Weights of a small mixture-of-experts language model, trained from scratch on English Wikipedia: 288 SwiGLU neurons an expert, 3414 steps.
Below are experts of layer 8 (counted from 0) of a mixture-of-experts language model. Rows are named gate (a neuron's input weights, with its number), up (a neuron's input weights, with its number) and show model dimensions 0-223. Each number is 128 + 24 x the weight over its row's rms, rounded and kept within 0 to 255. Numbers have three digits each.
Before each expert's rows: "mostly gets" lists some tokens that are sent to it at least half of the time. This comes from a sample of Wikipedia text that the model never trained on.

# expert 28
mostly gets: " project", " contract", " friend", " aim", " report", " brand"
gate0:107116108101122124104098129170105139189108181137129080108123145134135115135140138112136128136142099115108136106101122176149149132116137142145111120128137112124118039126102145122134154099108108114109082156133126099111122125136163117131119103130120147093163137150160186137139147092186129107136110129083129180137106120186081101155117113083120104094146135136074122145141097133108124151139135131134142126140134172116135111110141119105141156111147105120143120137181092119140118139143145130131132161133110158130124127060152122134164131094155118126130130112119046093128133123108106137128162125115176166105135133163130114157118131115165086110115127129130097102107107082114116089152
up0:144118121138148099193106153151112171145145111109143144128113158123140145112139148185115118089104149110196118161122161105116100161110140134146145090166127131133160150166089119094098150145147133113134146134096138134142141118141081140161103119118089055157173157133079136137141093098106125126068155083144110157145119132135157123135143127148132176137098126125162100125136159158103142134133109119096142122115145128125132159142140125143144111105101149154125105139111164122148146157139085136100119139151095095098159134150161141157129123119143117170122131146173187109090121103160119123110098108122124143157142144088158120117118107149134159112119153157107099146156095122109139155143
gate1:154081129142106142161170170135082142117126160148150117122150132129148146118134142096137122165141150144136140073141123152111105119124124122151100102135107117123103128144108079106133154084156127128096122133128106120094134111138143162175149139147096140135123163108208123130074111135108131191151150095109138138145154152130108117117105156124093164106114132144123130134153161115122174121129141129131147160154146115135179148148149196147088151092086110131106163131122140150148186160129108079124170143121164132139140131096132070155116110166127152150142101130151144139102092129145123109136144130158165116169124126113122129138134134171154116114114137106172122138139157111093156137142
up1:104107132123128151116090111130139118118117116108123100154100117144129136167128106119141138122101141128101134164156128125131082078123162109117136121144104154172146175142135167164131093129147120123136097092093140137129097149142126123112111120107141089136131106114059146110142145180153138082105153170142121110096149132159118115103142099102123136199104168141151127173143105203121145114156136126101111131077110144140133138107136123102140138208149144133120134171137143095139092141121149134154104145155135152120135092149166132089173154123144118142104114103115113104141129117111148111137128154116066148154139109157138093152143152108097126118090148155103148149147090127147144160127

# expert 11
mostly gets: " St", " when", " As", " because", "As", " as"
gate0:141141117122163139105102138149106140128127117102134162137173107132158127141127151116189124138127119120125114118132094094094138139154128116163124158109086123133112132118168114147123141160137114141080152141144110146154125171135115183164169145151154149134157103169081114140157123152141122163110149148113130103121159144135066135112097140094078118085116110108158153162117103128100121147138121117138150149130110137149121108132168138128125090157074154117141135118076122104116092124111128077088108122123122175116145185103134141097156195107157129155101143116086079131143150117108111082084150111134112129142092127104166118138130135108103095119112109147098087130118143100116126119136
up0:098097134138141097112147180119112125105167093116087129128119154131170144126098136113132091127156132157127165144125078120122101131139121110143104120087136130164131160104146155137146119156096133139100133111126079123118121120083122152200165144136139139149142113104135158125159108149113161141142148119171169153138113126129100134117099149126103146112127094122120115143110150129125115146119123096113140124220101153152123183149097155107118132167129161145142159129104104127105124121136127091101099119087125177171150173117135108130154176110103155109127169102134098132170096113124084138140161095156129114132146145090158134128163130136160146106113143154140116132106092086119121159116
gate1:124125100115146133137114119116102127146101153186109122126111118102113146136161140093125132109135110095113089164155098114136135126111094158110150176142104125099117137149102168161091151116099122130130130111091107168126127113154122099126199101149160132101084109131105110154198099146120117093103165109133105133091142132140101161126146131120132110131149142098115122115149116173114102132136108148095120163111106128135114109121184091153123102122112144145171132140098156163128093139082161135174177101131107117116106181170130128126095158117083163144158148156090116129099140097110110142106156134142069150122142142105124132143110103116140149116129120100159156140145098146140137094155
up1:168149100118120139170091117096101109115091113135118153165138124123109166112085141141144100132082121144112144116117102153099105134124088120084124159125146107075127113115143130136140106133099171122148112143127133086122102101074070181110113113127160140162151125128082083101100155120177132138136127136115153143135152105120102124106123107132133173159131088147129164087112159106111108107098144114095096094135121105137126085156100124132114102123142151102144134124161158084152085107113114178108108120159157127103156105099132145120139145153145128115137131071127107104137141122154141107117124157101129150099152152115105107135169135123127125078133152085087092127116099156101112113126

# expert 2
mostly gets: " part", " different", " important", " similar", " largest", " able"
gate0:125125074142090131133118126095119099142110131102093148131170123111152122134123129043105110125117164102119122081138175065119133128126092121166138126129115162128094134095105128148116118130132146100117135152129091128118168117145150132130158102080144140124104119128166143122078112105142145097130140114121109113126142167152093120116117107120103108149168135139143102127129149137187140163120145116145100129150133097147132120131132105117102114069142121144136106132113155147122164142155115185125164128120133119107087135149121104119144096113153114102136147154150191136116126137134069132147126149131101118162079094133155133086089182088146113155100116138132139151170175119132146144086
up0:120143121135123123105096142129134080110103142083098159124148139124150138107108086115075076090119103123105142109133116154100127125149113158126136101132138152135118164097126118169129134158161166121160129139140093144146180115125094124122134128115125146115109177173142160117128117172134109122137153151144111151120156109127120093170098117128141123122161128176142073106148101149143146139089144152184139144140137099087149143138089176116109089082144159136141093108158144128133165147106156116117106057109141131144101090081131148111142129127114141147118159128148127130089137102135085136138111105104110114137102095143134148099148139141152191166134132075120114120130111104109134135161
gate1:157144169062120119114120148130118098134130147104161111121125149130167131112137132153106086102079154153161142134122102126093151137128156118127068118157086105109129098115122142124107122125125166129133149120120110128163087116147098104152143142102132115175118141143154097142171158118180127121104120115144132114091131091067084112188143116145137134116105136167149101119086102137138130116103151129113103105144116121158133136136127151180087121119162175121139118111145113116157145157143140149148100105149103151118154141126134134082103104142192161120138193114170133147114118116118104145149101121135150092126108099138140140170118158168136127151136124117126153161106103099180148117110
up1:092145121128150107190130152104146140115144128117141104124116119124147111147121119137126111095082142170078184154099062106139135109130120126161094099125142131132135113138112146119082143127159120119112120163081147117165101169156128093127127157147150162144100158144143111125129141102120135159114145123182133114149170099127132067181093154109140145139125157129121102092085112134126145094140139087139135122106119105126133110107129143150166159069126107137169146143180140113145129119148163167150108101108069134097130085142122157124089115118124144137149159136144130082119108157100119110103144107136122145090121082118158089154093143124103090135132134114127127142120139147124111096111

# expert 22
mostly gets: " Air", " air", " wrote", " serving", " joined", " served"
gate0:090143097120179143120079134114145065172174117145137104117126115090142159133120151170153168093158135116156096115134132133149129130117105137146117108127092117157092143076150106107090121130132171137161113132138085094157111142098158107090132119109117139088128150140088104112143078136136124112108112175160136152121121166102140141158154106147125137138141132108108124092093155130151144109106118155098130172116126140151143169118145141127133104093137091130146134140167134143114108090109125160119106075131150098092150108153108162115086129088099131152126139153136127149152118128145138126126135120135129146120131118162133201121086149092096125120154123129141162128102148168142155076148
up0:138156122092102144172109123133112120139122121091142097103131072110122090100138102108140112133108059093140131142116126107146087100165142090138089145167155102162111077140151117094173108158152109126183134157104109114131108077123117141121103112100103161153119121110182111107090133127120142147111170156101165148086110150162153129110140147096130133144175167144062149073114088137122127130120107129156129164111147132132152119147109164166140163141123124102132123125139082114140105119118141139121105102123150133182140133144143135130101124125135129152124139130132185089142104129112120156122114119133127112125169087146112112116102123128162132140152134126168111121135117131144127108183
gate1:094118106122116153118094145095095116113126076148113151146162168105203145117142140121101122166107074154168120131120093115120132091140083162078112138147094113124112154103111153124153134111100113099136134130127134114155133091125134163097157130150143130100121119168088121141133130176176097159141147158141119106116111109098105127137118098117139165094101116132151123148133123158099128096125120124120131165123123096084165141100112150134114103091127142101125158128122111087153100063152125081112126129125123074134147126128151100149153140157131156132176129126105122137096154088119117152146118111157116115108146152118101166163127132164125161122116115118133141107118086155088134115182
up1:108120116143115148148134144129105130163127068151101099121144095127164153094111106165122152159108093106166092164144098111114149115134109149129113178149105146101141191134111151143158148127111133135125139125121088148172118134130137174106142139167142140131142140137102128156111126144171149114147163147145122093116093115073127126155147129137124113117124122125145130164118123124100105091111150095123106145155168119114134169102123166124111128124137112105103101138108134137199097092130119124113078124132111117128148155131128163164156135129161135089126134115114135112080119063122142124136122109139144143093109143104084178116143150155175176139119111158138103121108160110103135110204

# expert 30
mostly gets: "La", " Chicago", " Boston", " Philadelphia", "wich", "ville"
gate0:094174081096129149121096134151094163150137094139110155143144121168141127125097097144138107135132147133114102108133125115100120109165157135136116119128151161136119151122108144159111140109102071102168170143134135122101144085126171122166129150151117180159122137157113110127127153121139113139159086126110167116106171129118113124195130133144125139156113079115116158154144130093134116158148135124122101184089098103142130140110082130116100118081105177166116146157118129124159125157157123118130104140121159131145177093129089100131177116127126134136149115125102145100197116115125118137117133132154130123111103138110119101129095144134173101109106078124166128135166135121100161104090
up0:120083118164129116132105090132093114101140150119137137087117117110149155144107118134127094125119147089123128141142132148090136153153140089136121171128149159117118149109153119161161192122101157167130141149145126143140161146190146148104089115100154119131109193132152124137105111102139124112141164150112077158095085117130143140199098118129120136169136132117106150154152084127131157171140154140186108147142122070153136117109123102115136157151087185092112109145138113149142152125130135150159155092121140156145131110103110149109155114137141138129137133165144109145117103085105132099116107112113129189097116123114093133132107108165135125142158163125129133124069116125125114132119
gate1:091118119112131151121143143158161111157130131139150127106143085092133107144105111113107143144119147119162103112121152160141127150114104100112123217131123133130117105097141123163128108111133135134117138101140126166163154111175109096094105116141109115175138136127122068102135114147093102154164138140125116156125107129123160110117100113106104118135136101086115125111131159107119187082135126133116100173101089124135117098100117111122119139148105164113146122159140139103114141114121102117104133136148139150120134166077100076116102141127106116152081106104143080119126183148099114155120127099141111140145113107076175117111134084114081112144143154184181114148083140126144116144139
up1:131103134112144104108122122120141096130140130209102142119122154110166148130142128156102093141160131122111101108091131175156130147154135115135126087111119106118139146165083080117145092160158167137127112149185127146118137139114151134129082137159126140164119123163127165155112154153103097154126137138160100114111139124144133111149115137115126134107140097127139159146136119126153159132133078156125143138141177129090166150124136143082144121170126138114096116124145094124132151102152138150144073103119147089156156114121096160126075158172109114113100129136162115130137088098093112136112182154120158075117140086174114136162138129155142141135142164133126111082139178120113118103141

# expert 0
mostly gets: " .", " acc", " ref", "Wh", "wh", "."
gate0:132172106106155136139132145095123175153104130144156112152095138098121137166113141113153142141090109092148139121108106116133075112122094111112090147149152153122097147141136171101106127128111171111157196142139126121133134177131108148155138117104119102132133129132123102142080147120116141117094120146138132139142125134133123122142108131124147136164121156122165154141160122124156113172148140111159127127153108152138176134100060123117107113130134171099151144106091119132156158109184145120123116106138121167120113135120153138149167115152132153122145128143083172115144152110121107140146085083163168089119110167131157097128093065073141134123104125109120124100114064112093143100117
up0:138119151117177120113129138104089179113117159157108117129131141134134142150153121144129121140097133102153170097125107102151147121155128083140118141145136114109143097134122138096106118115149141108164133147134115127172150171123095095089119134142104135141080163126106141137100127091116140099184130128107131162155087083151124157131099115179141134132085135171155174116131131102187125117102102120159129135151152134146152126105127125140122118136122128070167133170097119101151104133098121154110138164073160147145111138092168158151162085122159127078151131127127155125162083118138138113175120110115100127116140067100151096153122117135116137167121141138120135121118097120116129082159
gate1:100147143142113179114176120141108159110133105157145136145122155093099121135130111129103122126148129125135123114121178152123175123100138134074150132129136164114124133154096115085131156123153145118129141080120127127150158123140113171133142077154152130175167124108129134127141102142138116136097114109095132107119159112139117108133098102078134138150107105119159124140110152174084151127090116127155131090102132188136102142161101158174128117163189143142123117155137105119154086068154113136140114150088125118089137154130111130165133135135150127138135152139155081141141106133170100138117123096122140182129146148164157130112105139093136125118096111129081104115093099175115099175112
up1:164111141103113101129131119154170087138109121121154115115157148141182104133136144135150080172162153149144131126126088126141111135151121127150147093119180130168173118106150166158150097151149148100135117176116101113106135135148128110106103140164149121094092132136102089127100129114115142120101151101163096133134126120133147160123117141159184140088179198095118173089130084115160131156155109135112124184114126119107115126088127112131139120112121123126148138134171120130123153158135155144100111134178110091146118145104137150141168106135151142134152104112131111093133168080116170095129136155126112117134117128129129141162135129129146147125140107123134130146089090054136113117157

# expert 24
mostly gets: " ×", " at", " square", " above", " near", " inside"
gate0:139120147104109124128116164148139147125096130133142162120128171124146143154116141128142135102123140109126161142115119149126149152168125105141175102176135123080123158118155161173095160131156185139097164156101139133147141103142095130145105118133116107121114126084092115096153151071174122180157151112100152112161128147141147126149079113114122147110095130079185098100115114136110120113156079089154104131118157131116127110137141147142121143114114138081129087095143167143141129128101120118141139162117092137159150174137137142118089097114107104136104155162123124135117143153132139112119141096075134141128140165129125141123141162068103124093142168144114200111115118118135132153128
up0:116132115151128157149113125152105151145116110169163111096113147093139133158141162089111128157129152139123129161128166108107128118134135124117131168161139179119144138092106124152133135104145127108111150112126144131155151131178121137160169089117128119110134116069116115095111115135142109130115156094126144166148153130137133115123128114150120114125118167092144096160145138079098110133138100122174123123079130158106112083154103119142145167113101096159152105116138183156142139109121111150098110113156109106157138173155132086100122098122097170130145114137143128130141158159093117137084100069113102126131201186085086118158102158105154138124142126115133146147104119125159137129176
gate1:154154110146142151151129116120134145135145165137120136139106171115116106173105118109108097117128119135134133188135144104131099107123121120145120142128105088099172131082155143143110169115151160105144140107111156157085115209104164116138131165119127141072130106103156093099119103127119131115130129117152098142068170137109139120124088156093130130154123170136147157126134144100122157108151131098089115133162106118159132147138102140136087144168109122133117107107099102125138122140141111102124183141149173122118135148090086082125089115130131144126116113150105109118100196132113107135099144104149108142146153107173168135164114146134144118159133101130115185135156091113154114153144
up1:151148167131089111105113132120132171149146118109126120150119170151106107172171134145098097131123096120121124095140098126138144131131138131088156111109116111152155135126177128116104173096140136094122110107123121126160130151067116076131136133112133123100128168087112104120143123167152162104120114107137157129127145153146186112118139146119096125115113141140107148149136159077115096145087128142145195086129123129143136105136149209147142130147110173167095153118139124125092121128106111107107135148104116090144132152139161102136133118070134135106148124091147120133098137153108140097091116133078138143175144148136158140114106134160054155138142138125136134142131124125158088139156

# expert 19
mostly gets: " dist", " Wind", " Mann", "zz", " Down", " rock"
gate0:182112135092111173127152130131127160147079110144122132136100124120146109074075109099153174104137118124121133174153086132171136086131146125111103173115118148130140100141122125156140167096102106159134134128119137111112153137133122158100145195132107163118124151127166148097074126100095122139109104144095144106153110161130120096135116119109085116152117108115120103114153159116139125144122130143111157133154092136106145111159131126123159134166109155121123125143128106114167157137132111106124138109118149121157140172154140135126144117078100068140086138133147131128151104096123138180102094092160116134126143081131143070134086157133106109100166135134145125121133165131166139082102
up0:119141126061131146094141108149130103122130130103137112102127120122100124152144102143091163109144115160114098153127100098144144127137117145110147108063059161106126107168137138136113136130086114166140099091145132141114144121147123134125135194161120141153122148118177132173098121137111148120099109149085111094144126125120125124175150135111105127149118135132149104098116071182118149151123149136135147110122095150120150122127159139127117139182191140149110138153100135112167093127081174143098131134123108103156183177104149136131107141130131078134116144131175109142126128142156111101121119143097111115164133128155094132134106117083117127162120115161124126164143160087105140129115
gate1:172098147131114087162095171077142107126099105152116137132093121157106076113105096148118091129171115114125125161156116148092073129143134122135135117123110114183127145152121148090130117127103140136131133103096141105102110147091114142121119132155139118094076141023134135129123122144168146107143156107120127114127130147130123145106114186121144118162134155128149149111137092159146121118151152155137115147150098130149117119150135112101170157154149136159128126168090153139116132140089083139119105146062136143115125099105166139120124118116098098108146097148128129084156115164136127118146179133112136149162106109139124117103101093149182141131155124135152113146136152142125116103117
up1:108112122118115146113113144143090143149111114093155092142134186138124145119149140106149152090108146140137147094149176127112152122120113128136126145133135128128153114109133137168126138141139102128130130126130141138108151122102160160155130107130132145138141102255175111095096126122136112128163098160164130131110125145121107100108115120146142161118137124135167115138120171094145103119138129126120131111094131120165115109142133134119088142141101143089159091134165126131130109129128126099132114120156136093130075128146120120126144168150150117117167122084159147131137097156123081127126135107129178138131149129130164130128139138143119155106077115067109138084122135149104103112137

# expert 7
mostly gets: " would", " can", " may", " could", " will", " national"
gate0:138162113107123126115086137162170108104122152110132132157104117130113098111114200096126128125147120111177117179168136121112072139083101113123121127139157109106093128102155105124126116078126153103134113068125124170133082123070158123126120177111131109142091120146096143111129120133133115164140122148132152132088123132127180130153114122152133142103156150112120156126125147089151142086131099122125168135068113149140130135095149099121164093110134108121128143129166081171112135134125149135122174115099167121098100152136147145149107136151106173125125129117138177090132168132104117145104151078139126159139124104135128136167135131145137164118141125096106153152129095094118145101133
up0:114142151153123105116138127139126151136164063130154165094129176144137158134144092156130150145116128124089150105132122133122163126161138172129167160170099078139115123127135152174120128152103126149136150148124131117121151115139163143130114098116096111109151173130111106146117161146194167131126162134141114144102109101099133166127105144133100104148126155149099078115080158184112084127075110094103095151185140153096142142160089103121108134165137146101146090116090118108116118144128142093129125145106081112137128075125150097127123129137096130149100149097113118153111107145131145125104123163155117116124117121137135106164089135140110132114089132134143132148134162142169115143170
gate1:130155101139147099139135123144104176121093093114165113091159075142108122105134112084157124146130098128126147151128125113165110176105077143142104098087103187117142124144117161126108157137114143111111135091127122096141157145113122129110186085133102087104073136093146127140090115143151122089122151137116107126154156125086108116136091160129075113144137140111156118099098111139132118112152117149156122118091136139129102095129101129151096140148108171133121118160089133121137111149124121132124135172133117158173072143149135135115119095122095121146110111128088108153159142155110150119120157105115113096162171108120157122164152156069132103106114145148142143151109129170113130130167
up1:141139126150129105138114126129121118110111080135145128143128126110127071105112151114124113120129108151122133110121118122119168134079106137113120097140149096144135125129136158142069115116111148132150120133101114142101184168114131128111163115114164093113098132143108118154121126139097097079103165102119050095163099121067148130118138117140123157127112095108138151152128089095127100149091152135190148140116164105124117122162146129110149147136137165110136139128148131107132133163094115140158120147127130117171072125130106127153190123117159132119159149099085080076160075147108134148122119114129086096145098094118132096128089105131130157152116155122102114144136106169133164121161

# expert 3
mostly gets: ",", " and", " ,", " but"
gate0:119166151098101106111141113115141153129141128140144097109119161105100121092085132157142127142141163090078155125120155166133082124147131114113129175094120163130126123164128126148115096095139152151110121135115127135111150071153118150171105125128132130117142122097121173080165137086119160141153112115140132082101166134176135126132171142144165136085159080108106164140105122147111181145129100145166101100100147098136142132128124133125102098115137111127142124167151183123112125108146157139126116108117164114126150082130107144188152149148143092161117106134145124137134136145111154155121133141097132111111103156144105129131159156147171136156148090155133119160150151142085104090172
up0:127130171112126135118136137112140167106156109126128088110126136105109134132093193137122129150139159089094158130114129149124093121163144119117146159102089166143121111138118125158138123094145169159118111112141157117114146089107088130138118089140153124116140159114117169083143143139141112143140103118128085068107138135169134149130163142147153147130150094124106151135129102127118165142155093132171110120104132114122140136157122129143087110167132118112153120156155190110085117127154183136116151107114171125136152076177123168144131126147101099171156101110157069122115152136106162146132131135081101130131106126156112116158144145152156114156129093143123125182143169105126132102164
gate1:147119114127099131128109147179183152127152134105188127166112134140172146132150115144138122134139154156117100140159142160182111161127131149103119124118160090111128087132111194124119118207134106127151104109106145126134118167114097070133084124115179142139124128227098140080113150129157134148166108106136119109096152151141159116121104112138122165112172105143126113142123137155150129150125162094174141110112118136126144121113121101160126133135148127094130127090129143105157155141114114171145139121126160105122159107168118124153114132137129125150131126171147095085149128113153139137153110138138143124137167118084163102107141134127098152149107118131157111149102123130140111122126
up1:113133128132154160096138131100122129112137134115098142133130117118130139111126117078133103116127137130162134135139118101146114097119191099113094126143152176109140149113129102151125121098159114124115101149149118128086120120133151157152137149172140117142088123037121128147152133132113091116114134106181160110143107136132109129179139151103131125140091133147179122131176132120121112081110082149101111177165166132092110144138160136110127142128128127184111146107152154120126152109118168104107142126092129117095099123079143174117115128093072130122103120096094155129167122105095160109096147120122141091153111118140102123165136147111140107095144116115086113125165125151064148122147

# expert 21
mostly gets: "do", "je", "ó", "ji", " Je", "ko"
gate0:142138149142127110133127139140121128155133096113114176151134126136187102115149166106120113109098097129161094125145135112179104102147159123195113135146107112113158127113106109134084163140122146177096159130117168140148100089158134160103158139168169103132121114086135113118113128095134119145135108108103164119102144146138154132154102156169118148138123168103140153121079152119117139153143133115168097111160101146170127148158110129135157119136143092142083168125134111076099122137137136099134129141210123122115160147148157101072156116132162101133147117110163147117100103167113137131138101130105147138136135088124164086110161123097093148096110107112138124130142125124151127114112
up0:160126145108097128139058147094158097127141120109139149131133130169134101100096108138095139130097124130140122143090139173143122127124117108117113134166137108144103115121175143121154166107088125112117106098067114151097108119146162108172151123151155112135134202132141176125117139146088114126122136118099101143102192117117163082143146141094138113119169146143111133128094130116137125089147125092081143120108132124135136095112127198130137146136148144101116140134153155121098127135083104112166140141166099138106085133145114162095145145130131141072093148129146124099132106158089133159131131145098136092113153112177112135129114091121131135131111092091153143131149159160124141121106
gate1:131095115136110155092134176141126095122116120129156118122138109190096141093155099146129123143154100169142142117161137136148109151083118122134113143128089133117155111136123113150142174116146090154162110148137172151139121147167132120110130119088114112166132114181159101122141090113140184157149093103067127104145163120143151119105129126124151081094130137109100132111108128163155121141119176143138144140122157121126146138124125140159145120129110163118118153119099105188095153084090142126142122134152114110105149150091093127116115160156156107154105126126124143098131160152134103115089187097090111142104148089131111126157146109154141124126165101129162164149133087130177158122110
up1:137135110131127148153089140118142139171109147159116129144126133098113081150119136130101106101159117128158130119136126126163125144136150116110135117109151149125062139113130113095124108136134091139145162130207107116122171066159088145123148141147138143134131119189133105142083158091160117118126160140141125106101131176092159129110138088138127101161136140154125134136198137129137111129166139065120118120153151106130122154119096148108139145155129135160146174160137154129117107148111136102081125125154128138111134102165150150116122134136128107150108109109127135162155154111145138083119061144093168164140104149118087121105126111094132104148093169115145116074099127116100125133135

# expert 20
mostly gets: " Hon", " Bang", "UR", " Islam", "vert", " Ahmed"
gate0:117123118119104129119140102110140137092129136104116150169164127152114129117082159158134145116113092139156152154107109123159115103133160125106142114096047123140165118106079112158159148106083117145156152147122104067165090125136118122104154075159151089065109095065122093155097120120141102169126110100138095140124117134154150160152103124114112100142121104123063139120160107121104138113113133112060082126117126099112122154107106139147167142136142137113107121134130127151127102141141111119118172145089104127132138101140113137119128174145107134126101129130123163122159136124144104102127109091100133113165097108126157092140129129140173142106090138116127148152160136135114136151124
up0:133127096124180091137138111171129105146144113086172119156113129141099140128139102134121103130156154129147099087185146122144158106119144118088106142156113163146105129121151154107139137135159111142159164140127118132101128123097146106125104130168113131089135128154195143122171141126140124131093122122125157096088159159082119110118153134139141125128172147103152148146148179140115126112140104152163149150119089121154140089127098156094116120127120134186099123112106099146123141110163096141128147131084123155103129105121135143102128118128139140086129090105134142095069111073123126151131096123180158132122133169134061172123118161138108134096140111131127106088148113116107126124175
gate1:174133129148145141100151123119162137097094176082098132112090143168183117125116120113150164116101094127159109111130149114121159134123158132136177151132153134123116113172141136138153114159116134151149128141136113108118121123142086120167098150098106094093101112127108113088132138111100115144161110134134145101168136119124133142109162105166106158172140119103170141115142081091164089141103173175086122122158135106147113123168145115103159121133097144130140111111105138074136103126162084159108119150127122159142134108119095102085140143093144137127122135104144107124112141131144109116118090137103107110061109123110115119108137099119172122127102070151132142110122152084160150093144
up1:124113189108135146131157132104151096096101141099110121098113101088163172182141147126088110126131166115112140111162124123121132110117097157172143150118156122088164117077166166133070070120106092114128103079146110095122137101145118135175148141156119100128139125132158137139139145139135127133124133163130146080142166130129109117114144110118147154163157118122127167143095137108139131147119097092135092150119139099136184104104130128099098143139139114094130098130142136149135156131131116143086152115119118124108145125099171157134116110096109055126132137097097127102157129123078104128148114092106084138134141140111162152143132148148160125113144157106130108149168088095135147133114